Weights of a small mixture-of-experts language model, trained from scratch on English Wikipedia.
Size: 13 layers, width 160, vocabulary 8192, 46.3M parameters.
Experts: 64 experts in each of 6 layers, 224 SwiGLU neurons an expert, 2 picks a token, a softmax router.
Training: a variant of Adam for the experts, 241M tokens, 3676 steps.
Below are experts of layer 3 (counted from 0) of a mixture-of-experts language model. Rows are named gate (a neuron's input weights, with its number), up (a neuron's input weights, with its number) and show model dimensions 0-159. Each number is 128 + 32 x the weight over its row's rms, rounded and kept within 0 to 255.
Before each expert's rows: a language model's description of what the expert responds to. This comes from a sample of Wikipedia text that the model never trained on.

# expert 63
Line breaks ending rows of tables and infobox lists, such as after a cell's closing pipe or before - Manager:.
gate1 [ 84 148 158 136 185  62 112  91 112 123 146 153 138 155  77  29 122 107  86 120  88 144 139 156  81 128 110 136  71 139  97  94 150 129 175 108 117 133 135 130 116 101  73 153  89 120 104 146 113  96 183 117 141 168 135 139 171 138 113 132 126 119  70 123 117  53 115 107 102 169 138 118 128 104 147 135 200 162 163 105  49 133  92  81 112 130 156 160 101  99 108 114 104 129 131 154 204 149 192 100 123 102 143 145 118 195 116 151 150  99 128 149 118 115 119 139 150 133 180 179 116  95 153 115  99 153 140 176 160  97  96 108 144 170 151 137  17 146 115  85 134 149 131 141 113 114 219 113 187 112 120 123 138 111 127 123 113 152 166 112]
up1 [189  88 129 114  83 138 123 151 145 110  71  61  75 131 127 166  88  91 107 135 138 134 151 139 168 109 151 146 112 101  74 136 120  77 143 156  68  77 175 107 111 110 133 106 144  43 169 153 133 153 178  85 130 129 182 108 109 185 152 184 151  96 114 151 129 158  96 144 178 158 105 168 127 114 130  71 111  85 110 140  88 111 159 146 183 143 131  79 172 118 133 169 106 113 153  57 104 149 101 123 125  97 145  91  92  67  85 144 111 138 144  93 105  93  90 115 138 126  54 154 108 101 139 176  69 175 160 151 107 175 140 100 144 170 133 126 123  93 133 108 111 199 138 118 132  78  96  94 112 136 142 105  98 187 144 105 131 122 144 136]
gate2 [ 74 165 168 143 196  95 169  93 166  85 156 171 117 102 161 132  49 173 131  93 162 111 149  70 183  89 179 118 132 109 104 121 140 161 163 101 103 100 146  58  94 153 112 109 127  78 109 180  83 151 110 218 126 178 157 119 195 136 155 143 162 150 128 103 117 141  95 110 158 138  98 136 152 134 168 183 142  63 127 141 103  86 152 132 137 126 157 150 131  88  88 128 116 134 166 118 125 152 156  99 175  98 139 134 157 113  80 155 179 154 156 156 122 133 126 111  92 155 107 134  95 100 128  65 121 116 111 120 143 138 108 169  94 169 161  99 174 159 133 154 140  93 117  88 112 130 126 145  98 179 139  32 106  81 100 113 145 126 147 114]
up2 [172  87 170 161 170 150 165 154 147 146 134  83 100  84 172  89 203 149 133 101  91 176 101 160 152 121 135 148 163  74  85 114 167 126  91 138 152 137 137  92  95 132 127  95 125 193 147 112 170 124 145 106 141 123 102 100 132 123 161 145 188 129 131 192  80 144 119 116 127 146 108 181 146 102 134  99  80  80 101 125 160 146 120 135 167 142  98 137 118 141 133 142 148 153 118 161 111 110  93 101 105  45 153 147  58  86 145  84 116 125 118 149 191 114 120 107 169  99 151 140 113 138  75  67 163 176 100 185 111 177  66 171 100 166 147  76 122 160 103 156 164  82  93  96 206  97 121  96 107 156 124 117 123 126 106 125 102 187 130 132]
gate3 [ 57  83 111  90 185 131 121 114 148 178 119 125 114  82 143  67 118 152 168 103 140 149 146 133 166 155 131  80 170 127 121 150 100 154  89 128 177 151  52 196 104 109 193 126 125 126 163 132 125 137 161 110 161 153  81 130 119 140 114  75 135 122 149 152 104 158 126 100  84 149 135 177 120 131 208 108 167 172 110 124 106 178  89 108 148 103 149  94 182 101 170 110 125 130 111 104 156  97 108  65 153  86 102  77 133  84 115  52  95 188 107 107 127 164  85 184 104 125 127 104  88 173 106 126 102 119  94 156 124 142 211 142 133  91 115 133 140  74  75 103 106 114 100 136 111 142 119  92 170 171 143 122  97 165 109 102 145 159 117 117]
up3 [ 92 113  59  95 193 182 149  68 129 148 103 135 105  86 127 121 116  78 178 137 155 164 118 140 174 170 105 138 123 133 140 152  86 149  98 149 206 182 101 167 106  92 140 137 121  92  98 135 103 130 180  76 121 148 151 169 117 138 130 136 128 137 130 152  63 131 150  94  62 156 128 182 134 136 139 130 133 116 141 128 137 131 171 134 118 136 101 132 121  89 173 129 145 112 118  89 162 110 138  75 123  85 156  83 161 156 123  99 139 169 134 121 138 182  51 115 142 122  91 109  70 144 128 124  95 116  10 110 131 191 158  63 159 101 132 112 154  60  98 129 129 141  93 100 147 139 170 139 128 204 152 124 113 172 106 105 170 151 131 127]
gate4 [172 154 136 143 103 149 121 170  63 120 146 127  75 138  92  75 147 175 156 145 138 104 171  99 113 166 166 120 113 113 122  59 100 115 131  93  70  87 165 156 140 183 125 118 160 156 145  92 133 177 125  78 140 109 109 106 166 186 122 125 139 142 172  57 191 141 147  99 115 105  63 156  98 129 110  47 127 108  60 126 132 103  83 125 133 135 156 131 126 130  80 162 160 147 105 164 104  39  96  98 101 113 122 138 152 171 156 137 112 139 112 119 158 126 105 100 149 161 207 131 115 111 167 164  72 104 184 117  62 107  86 167 128 114 104 109 110 149 129  91 168 115 146 113 168 160 141 139 149 153 129  95 127  73  82 137 166 140 108 154]
up4 [165 147 141 119 130 162 156 121  89 117 163 120 109 119 108 115  87 146  85 125  82 141 133  81  93 155 205  75 119 135 105  74 102 123 109  60 176 180  90 155 150 145 132 116 126 131 113  96 150 129 115  67 100 134 120 184 189 147  75  49 153 131  77 127 163 118 116 129  75 107  80 134  88 122  75 126 138 113 110 109 140 116 102 106 144 119 135 145 146 200  62  97 176 135 147  87  82 146 133 113 109 205 116 104 179 145 130  98  92 126 132  91 116 183 105 135 133 144 159  84 187 142 150 174 135 172 154 100  97  88 140 155 118 155 161  65 104 180 157 117 170 124 136 129 135  98 113  89 115 166 131 125 155  69 108 115  85 151 183 101]
gate5 [ 98 120 131  74 159 107 165  78 161 133 137 195 137 114 102 117 156 133 122 121 131 143 163 165  83 140 156  86 167 130 168 173  59 107 154  96 114  45 184 138 176 146 150 126 153 188 109  87 156 148 108 158 142 112 192 144  96 133  70 165 173 111 150 171 129 120 155 139 171  84 140 161  98 119 152 119 121 125 120 147  92 137  91 154  77 122 180  58 109 111 140 131 116 116 134 169  82 157 117 148 167 150 153 114 128 186 133  61  95  67 125  99 176 127 111  70 123  99 137  61 123 137 146 115 162 146  88  95 155  94 192 100 136 138 168 131  85  99 171 137  89 159 110 122 146 140  90 116 113 100  98 150 172 119 177 108 166 108 123  76]
up5 [160 158 126 131 152 135 123  85 131 119 114 114 126 171  89  44 157 137 163  95 130 106 159 160 106 137 202 137 131 142  94 118 168 194 158  70  81 132 114 130 120 134 103 131  81 133 134 111 133 100 130 135 122 132 103 122  92 117 126  99 173  73 112 131 107  71  88 191 136 106 178 131 120 154 134 151 186 135  79 106 121 105 133 189 174 181 203 162 169  47 130 124 168 102 149 115 125  84 166 113 102 182  90 185 205 116 110 162  85 115 144 107 137 151  80 112 125 125  98 114 161 126 148  66 141 126 131 123 142 150 120  80 122 170 143 155  98 114  56 123 133  82 171  73 128 139 165  99 187 131 165  97 131 147 146 113 150  93 135  94]
gate6 [161 207 204  68 202 148 106 152 141 119 122 138 128 182 115 144 123 118 169  97 138 175 124 138 130 102 100 107  95 147 112 135 103 101  95 156  92 104  96 100 157 155 189 104 124 148 127 127 130 119  80 102 176 125 132 185 113  69 147 145  81  38  48  46 127 121 131  92 153 161  86  96  95  95 149 101  80 152 170  84 120 153 194 103 151  91 142 142 133 130 149  97 127 103 121 136 147 136 127 143 135 104 162 161 130  80 149 142  90 131 188 130 103 120 120  85 108 168 149 122 161 149 136 159 174 126  94 139 145 142 117 152 138 125  67  92 146  67 106 110 102 138 104  71 151 180 114 164  86 106 140 105 106 112 101 126 101  92 167 101]
up6 [161 145  70  90 125 137 111 163 133  82 103  87 147  94 130 148 107 129  98  94  73 125 119 194 110 153 128 118 116 158 154  91  85 112  61 139 143 113 136 137 163 147 106 164 123 125 132 127  93 146 155  85 141 157 147  86 128 136 150 171 121 108 116 150 116  53 112  89  94 150  90  95 106  99  58  80 101 144 144 160 109 160 197 103 106 130 137 115 128 111  93  67 182  78 174  90 109 176 166 157 101 131 203 110 126  68 126 149 126  74 127 111  97 124 141 142 142 116 104 165 129 162 140 173 119 151 126 169 116 191 120 111  92  68 131 143 209  91 145  92 166  98 150 155  85 131 194 145 107 115 148 103 104 135 159 109 102  69 161 188]
gate7 [137 117  51 114 121  63 138 140 121 190  73 109 176  78 142 115 133 117 159 122 125 152 138 116 105 123 146 136 140 101 146 145 120 101 158  89 141 137  60 138  82 143 173 112 134 100 137 171  84 117  51 104 150  99 141 134 128 167 126 131 125 146  92 129  96 136 187 201 149 109 139 184 148  85  36  58 159 113  86 121 161 155 180 110  94  86 138 103 218 130  63 168 157 146 143 110 147 145 192 116 126  99 108 124 113 136 137 144 138 168 137 141 163 182  98 156 121 152 122 139 131 176  85 174 125 147  86 191 144 127 140 108 103 121 157  89 159 154 167 126  99 184 152 128 158 170 175 166 108 158 150 146 157 132 126 132 123  93 119 100]
up7 [152 136 150 118 129 138 120 156 124 141  92 154  71 149 141 118 143 124 105 166 127  97 109 152  92 107 131 157 124 151 134  86  59 155 160 138 136 167 180 159 152  97 117 128 107 114  42 122 184 186 148 147 108 100 167 103 110  81 136 159 112  96 176 109 180 150 107 122  25 105 175 144 136 135 121 128  41  65 131 171 129 132  99 129  98 170 134 143  80 137 134 119  44 149 150 120 110 130 106 167 138 176 197  79 127 146 142 192 122  67 144 101  98 123 179 148 177  98  71 101 150 101 128 116 158 193 147  95 119 113  86 114 141 125 114 144 123 132  88 149  97  86 152  89 157  96 108 104 101 135 139 111 147 110 182 180 149 120 119 113]
gate8 [ 42 112  83 163 163 160 108  44 135 105  88 169 146 125 124 131  94 103 148 153  81 109 140 160 137 139 171 101 159 104 163  94  78 136  87  88 183  70 139 209 150 204 116 164 155 137 123 173 115 136 118 144 183 170 171 130 139  89  52 132 120 114 128 112  92 125 146 150 134 166 108  86 106 115 111 106 119 144 106 144 122  65 108 133 149 169 143 102 147 164 165 122 161 114 154  67 152 147 151 129 109 109 149 157 150 143  87 134 105 105 104 104  52 165 119 151 155 144 105 151 162 178 173 160 129 108 123 193 149 187  71 174 173 147 188 130 124 125 147 169 120 107 103 133 115 129  97 135  91 117 134  90 141  88 159 146 111  99 114 104]
up8 [109  89  97 175 150 121 131  90 108  76  67 152  90 128 128 134 106 148 118  99 168  15  99 156  71 138 150 152  90 105 139  92 104 135 172 112 165  84 148 158 133 137  99 118  78 138 138 128 149 138  98 128 147 147 144 145  70 141 129 122 159 123 145 159  85  65 166 121 128 135 131 124 164 136 110  70 119  90 195 114 145 159 150 164  87  72 132  80 123 165 123 102 127 130  85 125 130 103 188 128 103 107 143 148 109 180 120 125 112  55  90 132 116 113 130 124 136 169 107 133 111 133 182 115 139 137 190  99 208 133 107  98  82 189 127 154  97 102 139 119 103 123 137 162 169 131  50 132  82 134 110 145  70 136 150  94 171 133 195 182]
gate9 [155 119 129 131 104 131 100 111 102 108 157 154  97 133 114 132 105 138 104 170 131 133 110  99 142 115  95 127  81 149 137 152  40 100 136 108 128 152  73 157 107 190  89 132  96  92 128 130 160 153 167 116 119 124  88 140 108 140 146 143  74 143 160 113 183 139  15 116 145  99  89  52  96  95 152 157 144 110 110 133 108 157 137 169 115 134 150 118  71 133 132 146 113 128 103  84  78 118 156 127 121 170 104 125 111 126 113 150 142 164 150  32 111 121 161  83 130 147 109  66 112  95 179  77 115 189 183 174 100  93 108 166 121  75 188 103 133 153  95 119 142  85 183  73 128  97 160 152 154 128 116 150 195 175 149 104 145 103 122 173]
up9 [150 148 103 110 107 131 132 115 149 139  95 159 137 166 142 100 125 155  85 104 199 139 141 152 192 161 135 187 100 115 148 110 148 193 125 143 125  48 155  93 157 160 171 121 101 166 115 149 142 126 110 195 154  77 162 126 116 105  87 124 125 117 120  97  54 141 131 117 116 113 145  81 165 120 137 113  99 140 116 206 136 108 141  99 147 159  99  95 137 195 105 190 129 166 158 118 125 154 130 156  84 192 172 142  87 110 125 115  97 126  69 192  86 109  81 129 119 110  76 102 150  87 126 167 144  88 123  88 133 117 118  74  95 167 132 136 165 164 126 196 130 102  70 120  65 131 133 132  97 165 152 121 107  50  84 117 130 134 152 162]
gate10 [ 87 158 139 105 137 162 167 122 112 102 145 168 175 100 129  68 183 191  95  88  94 144 131 174 133 125 102 135  99 151 150 118  94  95 138 156  77 120 126 156 122  61 143 127 113 161 160 178 138  94 151 148 132  86  90 141  85 164 125 157 128  99 126 158 104 121 159 158 194 138 144 162 123 164 145 120  98 128  93 103 147  78 169 155 118 163 137 131 131 150 140 112 138  47  85 114  90 164 133 149 106 161 118 146 146 179  88 195 164 204 122 182  96 160 137 158 100  47 154 171 143 122 151 103 114 112 145 110 148  36  96 120  99 142 121 111 138 135 128 172 138 128 105 149 207 117 136 137 179 118  87 112 123  79 163 147 154 103  74 173]
up10 [102  97 156 133 107 143 122 149 201 159 140 156 128 113 146  99 126 158 149  84 110 130 111 122  92 134  81 156 135  99  51 132 151 166  42 140  90 146 131 127  91 117 120 138 132 117 162 171 163 100 190 152 112 173 112 105 114 137 170 113 184 122 171  95 179 164 108  97 119 115  87 118 107  98 123  78 141 152 112  89 108 179 147 155 143 181 167 106 114 133 151 113 135 121 121 103  70 135 140 179 142 103 157 123 244  93 134 135 158 164 136 178 103 125 131 113 137  92 157  96  91  92 193 112 136  60 147 113 109 127 146  94 121 103 130 100 142  85 105 109 152 208 138 145 172 162 125 168 178  73  72 113 125 152  79 173 132 146 159 155]
gate11 [134 182 169  89 122  84 162 103 125 135 115 150 138 131 128 126  96 105 121 147 115  86  96 137 135 202 156 141  96  76 122 154 112 107 114 130 190 123  86 122 118 128 120 176  76  92 224 101 146 160 103 157 169 134 155 137  88 172 152  98 155 132 119 188 132 143 130 153 114  99 115  71  91 165 117 124 128 122 158 103 134 138 151 164 159 111 162 147 117  94 174 168  81 116 136  72 134 103 154  96 182 109 107 128 118 169  75 104  88 161  71 140 127 135  94  79 117 131 134  71 111 157 158 147  86  94 150 170  76 139 138 144 130  87 153 103 168 121  87 179 176 171 180  83 165  83 197 127 121  81 145 113  96 147 124  61 138 130 167 183]
up11 [108  93  76 128  62 165 167 157 148 117 156  56 138  59 108 146 151 154 133 137 158 143 149 177 163  96 118 130 170 129 118 117 146 134 163 125 114 121 136 155 139  89 118 110 144 168  87 117 130 114 160 120  80  66 137 123 141 135 137 137 111 154 145 116 139  69 165 125 130 146 163 161 144 159 102 202 145 107 101 187 132 168 168 132 109 106 115 100 169 208 139 148 135 158 141 163 113 172 106 167 102  99 143  87 114 165 151 202 144 172 117 120 119 125 149 127 122  90 107 178 162 164 141 114 182 137 107  88 180 127  89 127 125 197  39  64 146 122 144  78 126 108 105 211  92 121  87 109 162  97 152 117  99  64 111 167 137 157 117 122]
gate12 [113  89 135  90  63 148 142 132 112 115 133 125  99 182 102 108 180 129 163 113 156 155 162 150 174 172  67 111 144 102 121 130 144 122 133 122 155  83 142 141 129 117 103  71 112 111 163 155 106 155 122  72 126 122 139  79 159  72 168 108  59 159 138  95 132  83 130 154 152 159 113 151 137 146 109 111 105 124 154 128 133 175 100 134 144 101  73  66 179 183 129 192 104 127  98 114  81 128 162  84  79  93 133 149  72 100 111 135 142 127 122 114 119  85 149 124  65 146 144 106 164 191 116 125 169  90 131  97 145 184 144 180 165 144 161  63  54 154 163 128 144 162  68 124 152  74 114 113  94  92 161  80 135 183  94 166 135 121 153  94]
up12 [191 113 121 116 138 107 172 122 114 141 201 126 120 126 117 156 101 149 106 151 181  74 100 155 138  98 140 146 130 117 202 206 143 151 113 123 188 112 148 123 107 125 163 113  64 164  86 128 137 177 110 110 103 126 176 103 137  81  57 144 193  73 136  98 122 133 110  72 170 124 143 115 104 123 109 132 138 143 131 162 165 167 126 121 117 121  50 155 128  75 108 191 123  97 105 109  70  91  97 173 142 111  82 149 132 111 126 111 155  97 141 127  98  46 109 133 106 116  96 126  57 148 128 126 131 117  72 121 104  94 114 111 142 111 143 155  75  93 135 154 100 135  97 147 107 118 166 106  39  88 147 116 182 173 101  84 133 162 142 137]
gate13 [200 161 151 178 138 148 165  84 182 136 112 127 122 148  76 117 160  93 127 200 151 147 135 151 106 131 110 110 159 149 112 158 119 118 164 131 131 104 117 174 125 107 160 107 109 153 122 112 160 170 165 133 154 107 149 145 109  96  95  92  97  90 131 135  93 132 137 151 137  87 127 131 193 145  96  92  90  97 107 134 105  95  73 153 113 157 114 123  90  99 105 212 147 133 127 117 179 112 158 113 112 116 131 140 168 129 131 101 196  98 148 109 134  86 116 125 141 137 178 154 126 116 154 105 160 131 185 142 105  63  82 188 124 193  39  37 161 136 115 116  67 129 166 117  61 167 137 121  77 166 116 133  70 139 107  92 138 186 144 136]
up13 [206 161  72 119 193 140 130 110 152 112 130 128  98 183  88 101  92 120  82 172  98 157 149 150 168 137 129 103 104  78 104 140 100 114 155 142 130 137 163 135 146 110 160 136  86 135 141 135 182 140 126 103 162 160 107 120 125 109 148 138 128 116 160 133 130 138 148 150 154 167 157  40 156 158 130 117 130 152 168 121 112 130 143 104 109  95 118  95  59 137 144 121 129 179 135 120 134 184 142 112 101  93 153 152 232 106  88  81 126 128 144 134 113 174  89 115 139 138  88 163 140 139 163 148 156 152 136 128 129 133  70 176 103  90  66 148 129 155 113  83  67 199 119  98 149 144  95 173 105 134 142 148 140  88 114  62  79 225 135 195]
gate14 [185 129 159 182 161 160 103  91 104  95 111  74  95 121 116 105  45 153 164 133 121 166  70 138 118 164  72 107 158 122 156  98 156 168 167 132  86 109 151 151  83 119 105 107 139 121 110 153 128 124  81 161 117 167  94 120 127 130 115 147 130 110 147 116 109 178 149  91 103 109  91 140 116 145  69  82 170  98 163 143 146 157 151 195  78 173 177 136 115 162 195  71 201 113 140  95 138  97 146 135 124 124 178 135 105 144 112 144  69 120 157 106 173 138 155 119 129 145 100 133 166 122 130  58 145 121 164 198  59 122 107 117 166  77 135  60 150 129 125 126 102 157 123  96 125 130 177 143 113 133 102 107 180 107 152 140 206 107 139 149]
up14 [ 92 142 135 108 124 114 117 152 163  67 168  91  95 122 100 109 154 121  96 130 189 130 140 119 100 159 136 135  98  86  84 114 127  96  66 100 179 130 133 169 114 177 119 128 152  94 109 165 130 171 122 125 111 126 104 104 194 138 138 131 170 157  72 113 153 151 153 114 163 179 135  94 139  94 163 154 115  96 190 148 120 152  81 158 147 144  87 140 152 129  60 123 137 110 146 153 168 106  61  97 159 134 172 123 110 161 113 134 152  93 189 116  38 180 141 146 108 165 137 140 121 219 105 159 103 143 152 174 174 204 124 175 123 169  87 157 179  92 144  75  92  77 143  96  98 117 104 183 112 116 143 142 116  94 114  87 138 117 119 114]
gate15 [151 190 148 114  51 105  93 126 159  94 145 186 145 133 103 149 141 119 198 142 145 180 173 125  61 129 181  80 151  62 122 138 115 122 127 125 121 125  91 101 108 126 155  67 127 175 183 164 196 105 167 156 133 170 107 148 183  84 111 122 103 169 121 147 126 133 173 117 134 181 205 121 129 100 145 144  92  86 151 133 112  73 160 158 172 107 135  77  86 136  83 153 140 101 118 133 146  98 155 160 125  86 140 130 173 137 111 146  90 130 154  88 150 187 118 154 116 116 121  92 106 102 167  94 116 139 155 215  92 148 127 112 159  87 163 125 108 154 121 153 147 165  93  53 110 127 131 152 167 135 150 140  73 127 148 156  92 134 116 105]
up15 [ 86 108 126 103 115 141 154 151  91 100  86 124 125 119 133 159 174 121 145  75 149 103 127 128 139 153 145 171 135  99 124 107 132 164 154  86  76 157 194 132 130  29 145 139 127 125  55  48  90  86  88 127 120  86  98 150 149 153 150 123 119 106 105 102  95 107 221 154  96 130 161  96 147  70 113 157 114 140 120 108 110 129  45 193  99 166 156 121 187  95 120  71 108 130 145 159  72 121 131 145 155  84 133 118 103  97 134  40 138 108 129  97 118 151 125 139 199 150 147 177 154 146 106 125  93 131 100 129 130 156 115 165 150 112 120 176 168 169  97  97 110  91 162 152  67 129 145  91 104 141 127 138 157 124 104 157 160 140 152  94]
gate16 [ 92 109 110 132  71 132 127 161 107 179 121  93 115 110 186 160 155  76 143 165  90  85 146  88  50 116 147 168 136 166 116 103 116 105 144  95 120  56 141 120 155  83 179 110 152 160 121 115 168 107 133 114 119 104 103 139 133 143 189  82 149 110 135  93 103 124 116 203 111 124  96 143 152 147 148 146  70 122 138  80  92 110 103 102 137 169 120 141 151 123 139 130 176 116 114 101 131  86  46 123 189 103 128 131  51  93 105 136 142 139 161 135 114 147  99 127 170 102 147 132 210 167 166  59 109 160 144 115 148 158 150  91 153 139 173  72 105 150 120 135 165 129 103  83 147 103 116 180 151 230 125 158 121 184 128 144 123 113 137 118]
up16 [ 96 102  64 116 140 126  99 122 186 163 120 141  90  90 146 142 129 105 149 114 131 111 150 141 125 109 204 153  67 146 105 125 106  86 102 148 179  63 116  52 114 134 183 123 118  90  96  82 108 112 121 104 118 153 170 133 129 175 129 143 104  86  78 107 113 176  82 169 101 158 145  85 128  78 123  99 119 106  83 168 135 171 154 172 131 156 230 133 138  96  97  77 147 149 174 120 134 100 152 118 129 148 131 135 102 100 164 109  98 140 114 145 130 167 138  94 154 116  81 134 122 108 139 207 175 154  72 141  24 111  72 157 100 187 104  87 139 143  93 183 125 154 158 146 166 139 165 132 119 131 120 144 134 123 142 150 150 121 124 121]
gate17 [142 206  88  93 211 171 158 149 147 147 118 125 159 122 153 100 124 123 113 167  83  78 124  87 122 144 161 121 138 149 160 110 168 110 122 149  81 102 120  63 119 107  86 127 110 182 137 111  78 144 122 121  85 189 112 110 133 131 116 117  98 164 134 132 139 125 136  55  98 125  93 160 148 135 109 158 123 166 118 103 129  95 132  58 108 129  45 165  90  75  73 121 192 101 105 130 155 150 160  95 166 135  83 170  75 106 114  85 172 140 101  93 166 134 154 134 159 110 108 187 124 133  92  81 102 106 183 174 166 123  90 156 127  94 131 167 135  82 182 121 137 101 109  49 139 155 136  89 123 104 161 122 139 166 158  93 121  93 125 130]
up17 [150 139  63 141  36 143 133 166 134  91 101 129 148 185 108  89  92 131 119 131  97  94 131 133 153 151 133 143 139 162  98 111  89 169 173 105 141 117  90  92 161 139 180  99 177 119 130 173  82 123 150 114 185 138 138 120 156 175 105  74 182 108  74 146  84 132 180 133 145 122 114 100 161  25 171  84 125 120 139 117  95 158 158 154 149 130  97 150 114  93  75 132 115  80 171 138 125 123  97 141 131 122 105 163 152 148 126 121 139 144 157  79 151 122 166 163  82 161 113 121 115 127 144 148 155 100 136 126 108 101 144  94 156  90  74 105 118 105 150 106 126 182  95 116 132 124 223 185  90 133 119 121 106  79 121 206 128 188 171 158]
gate18 [149  70 156 175 165 100  87 160 150 156  63 153 146  89 159 120 124 154 108 116 120 145 149 195 198 150 135  94  91 148 169 183 159 102 100 169 101 141 161 134 155 125 150 148  93  87 137  98 103  94 136 153 135  79 160 140 138 148 117 152  94  96 109  94 116  94  82 124 134 111 191 135 120 110 106 146 128  92  81 100  53 129 162 149 121 138  67 137 157 145  72 144 165 120  94 130 131  81 172 172 120  90 164 118 144 108  79  24 148 103 138 111 139  90 147 126 137 166  91  89 144 137  83 151 152 101 195 178  85  62 130 148 103 136  99 118 164 159 104 115 129  91 115 150 109 134 140 158 210 138 160 126 176 112 173 116 117 122 122 115]
up18 [209 136 183 136 126 124  90  77  88 123 132 112 117  76  85 117 184 131  94 110 141 121  85 111 179 179  88 159 140 164 168  95 224  99 120 154  84  97 151 107 128  80 145 116 163  83  84 130 169  94  93 151 112 152 154 114 127 111 153 178 117 149 112  83  95 119 141 126 122 146 185 123 118 125  83 122 143 109 107 141 129 166 158 169 167 226 169 148 128 164 121 149 144 140 129 139 186 103 138 178  89 166 158 114 157 148  92  88 145 105 113 155 141 157  73 138  57 134 114 134 171 140 107 135 163 157 156 166  83 136 138 145 143 120  77 134 131 205 151  88 166 150 135 133  98 113 139 149 167 152 134  84 195  90 134 153 119 123 107 144]
gate19 [159  59  65 105 167 191 120 152 127 124 171 151  89 162  70 141  79 138 169 135 169 126 137 128 132 132 136 133 114 109 102  80 120  86 162  98  41  83 108 139 151  76 149 127 135 151 155 124  99  93 116 120 127  42 145  91 134 139 155 102 139 126 103 113 116  75 131  96  88 158 125  87 161 103  97  72 168  85  93 134  91 137 136 179 151 200 160  62 112 130 210  92 133 138  86  72 111 153 190 116 119 106 125 100  89 138 112  71 145  78 151 156 116 156  85 122 159 139 165 126 155 102 112 117 114 131 175 181 116 108 104 120 152 179 122 132 179 106 133 106 103 120 150 117 164 152  78  89  98 134 128 124 126 109  79 109 121 101 114 165]
up19 [110 151 117  94 158 106 137  75 148 147 151 169  85 169 171 101 138 135  78 155 106 118 132 250 123 150 131 151 158 116 191 153 173 110 178 122  92 142 127 178 183  96 151 109 159 121 123 117 203 114 134  93 121 190 141 124 131 190  93 122  93 128 182 155 128 200 112 133 141 139 107 178 142  93 194 125 123 142 132  95 147 128 150  98 132  82 175 138 144 125  97 121 158 109  64 144 120 112 107 107 145 136 102 140 123  95 154  82 122 160 136 128 103 102 112 161 107 161  98 153 154  99 146 114 107 148 166 106 172  69 167 142 118  54 129 118 156  66 107 126 170 178 163 114 154  85 167 110 180 111 135 172 100  96 130 105 148 188 153 115]
gate20 [150 205 133 136 166 138 166  34 126  63 120 128  92 148 124 143 174 158 145  99 186 152 125  67 111 166  74 151 139 151 123  98 148 142 125 115 136 120  94  99 145 149 165 121 136 137  90 154 158 135 117  87  97 105 133 132  68  88 187 145  89 136 103 128 162 147 170 171 159 153 154  84 130 135 115 183 146 131 145 172 132 121 133  93 174 123 177  96  89 145 170 137 192 171 109  85 142  99 139 152 161 155 141 170 140  83  88  76 109 114 132 119 131  94 132 124 185 137 142  97 159 116 126 177  46 111 103 148 118 140 139 146  92 183 139 166 114 167 220 166 120 100 123 119 117  86 139 137 136 124 124  74 121 135 173 156 122 169 161  59]
up20 [ 90 169 144  98 182 144 169 119 176 147 135 143  61 143 107 148 127 150 179 144 135 132 138 125 117 122 163 148 124 112  70  50 120 171 135 133 139 130 105 100 167 153  77 115 167 103 137 185 117 117 165 111 112 124 114 154 119 118 181 162  97 100  99 127 184 162 171  66 125 184 121 138 130 100 102 135 143 104 122 113  96 114 187 157 161  95 126 133  85 105 180 164 159 123 159  98 120 146 137  93 163 133 114 207  76 166 107 100 147 119 158 177 143 114 101  97 130  84 140 125  65  59  98 136  93 161 155 161 105  88 189 155 100 166 119 195  79  91  95 108 114  84  51 125 135 141 139 124 152  84 108 137 131 195 154 122 100 167 119 113]
gate21 [149 167 168  84 137  69 136 180 185 184 177 125  66 109 170 146 124 153 142 148 130 184 111 129 135 106 135 138 112  92  89  96 172 114  72 123 100 114 118 173 110  92 159 148 136  55 160 101 146 139 114 116 119 110 123 114 129 187  73 144 102 171 137 114 160  66 107 196 118 125 165 174 139 111 102 130  75 154 100 106 112 187 140 139 115 132 100 147 159  82  80 126  93 184 111 175 138 101 147  65 168 117 148 145 142 120 104  55 115 157 159 183 149 150 103 145 190 108 157 167 134  80 145 166 148 217 156 181  91 119 119 153 134 165 127  94  75 161 113 119 138 143 152 145 123 139 106 112 148 123 142 126 105 102 128 124 161 159 143  78]
up21 [109 112 107 134 135  47 142 118 106 132 167 139  95 117 134 121 107 166 116 148  98  44 141 184 161 134  95 123 145 130 112  89 138 108 116 126 149 122 116  86 127  99  92 121 131 110 121 123 126 130 147 102 129  85 102 115 141  99 140 197 111 126 118 108 155 141 106 126 177  89  91 113  97 112  77 154 129 114 149 113 135  96  79  87 117 158  84  76 100 148 133 130 108  88 116  84  44 161 112  86  83  95 115  89  71 122 167 117 166 120 155 114  86 181 109 140 121 124 111 128 117  98 216  77 108 146 167 215 150 191  90 140  96 117 145  80  99 123 116 131  84  32 147 137 206 141  78  97 132 127 143 136  68 115 132 116 141 134 150 193]
gate22 [140 145 137 159  53 120 119  81 154  54 132 104 100  83 140 109 155 197 142 153 109 187 159 159 183  92  87 115  97 121 138 139  46 155 115 154 149 101 144 174 105 100 117  99  82 165 126 113 105 116  87 142 134  77 179 126 116 179 169 111 137 128 104 118 155 121 149 138 186 181  93 129 142 138  79 132 104 140 123 109  83 142 103 179 135  98 190 142 170  95 132 123 119  77 193 182  98 109  79 118 158 138  92 127 183 124 140 135 121  86 163  88  92  83  81 204 107 131 157  91 120 119 142 144  99 123 165  89 139 122 168 161  89  94  97 164 104 154  74 155 125 118  99 159 156 165 150 137 106 128 161 143 145 128 145  75  88 140 128 170]
up22 [ 91  83 116 136 172  98 101 156  96 146 183 134 155 156 123 164  90  89 145 158 159  43  66  84  77 162 151 130 163 139 134  97 185 121 104 106  97 146 123  81 155 165 104 145 150  83 121 131 126  86 150 141 127 157 119 102 138  90  96 128 126  83 158 117 112 157 113 112  49 101 157 106 126 134 163 109 142 131 127 192 158  66 171 103 135 150  59 109 102 153 131 127 168 140  67  84 143 141 171  95  85 108 166 115  67 134  96 164 111 142 125 139 120 196 141 108 117 108  76 162 118 127 112  77 111 151 101 160 105 111  88 106 158 185 153  91 158 184 181 112 152 147 138 107 101  63 115 140 113  94  87 110  85 157  94 183 148 114 132 103]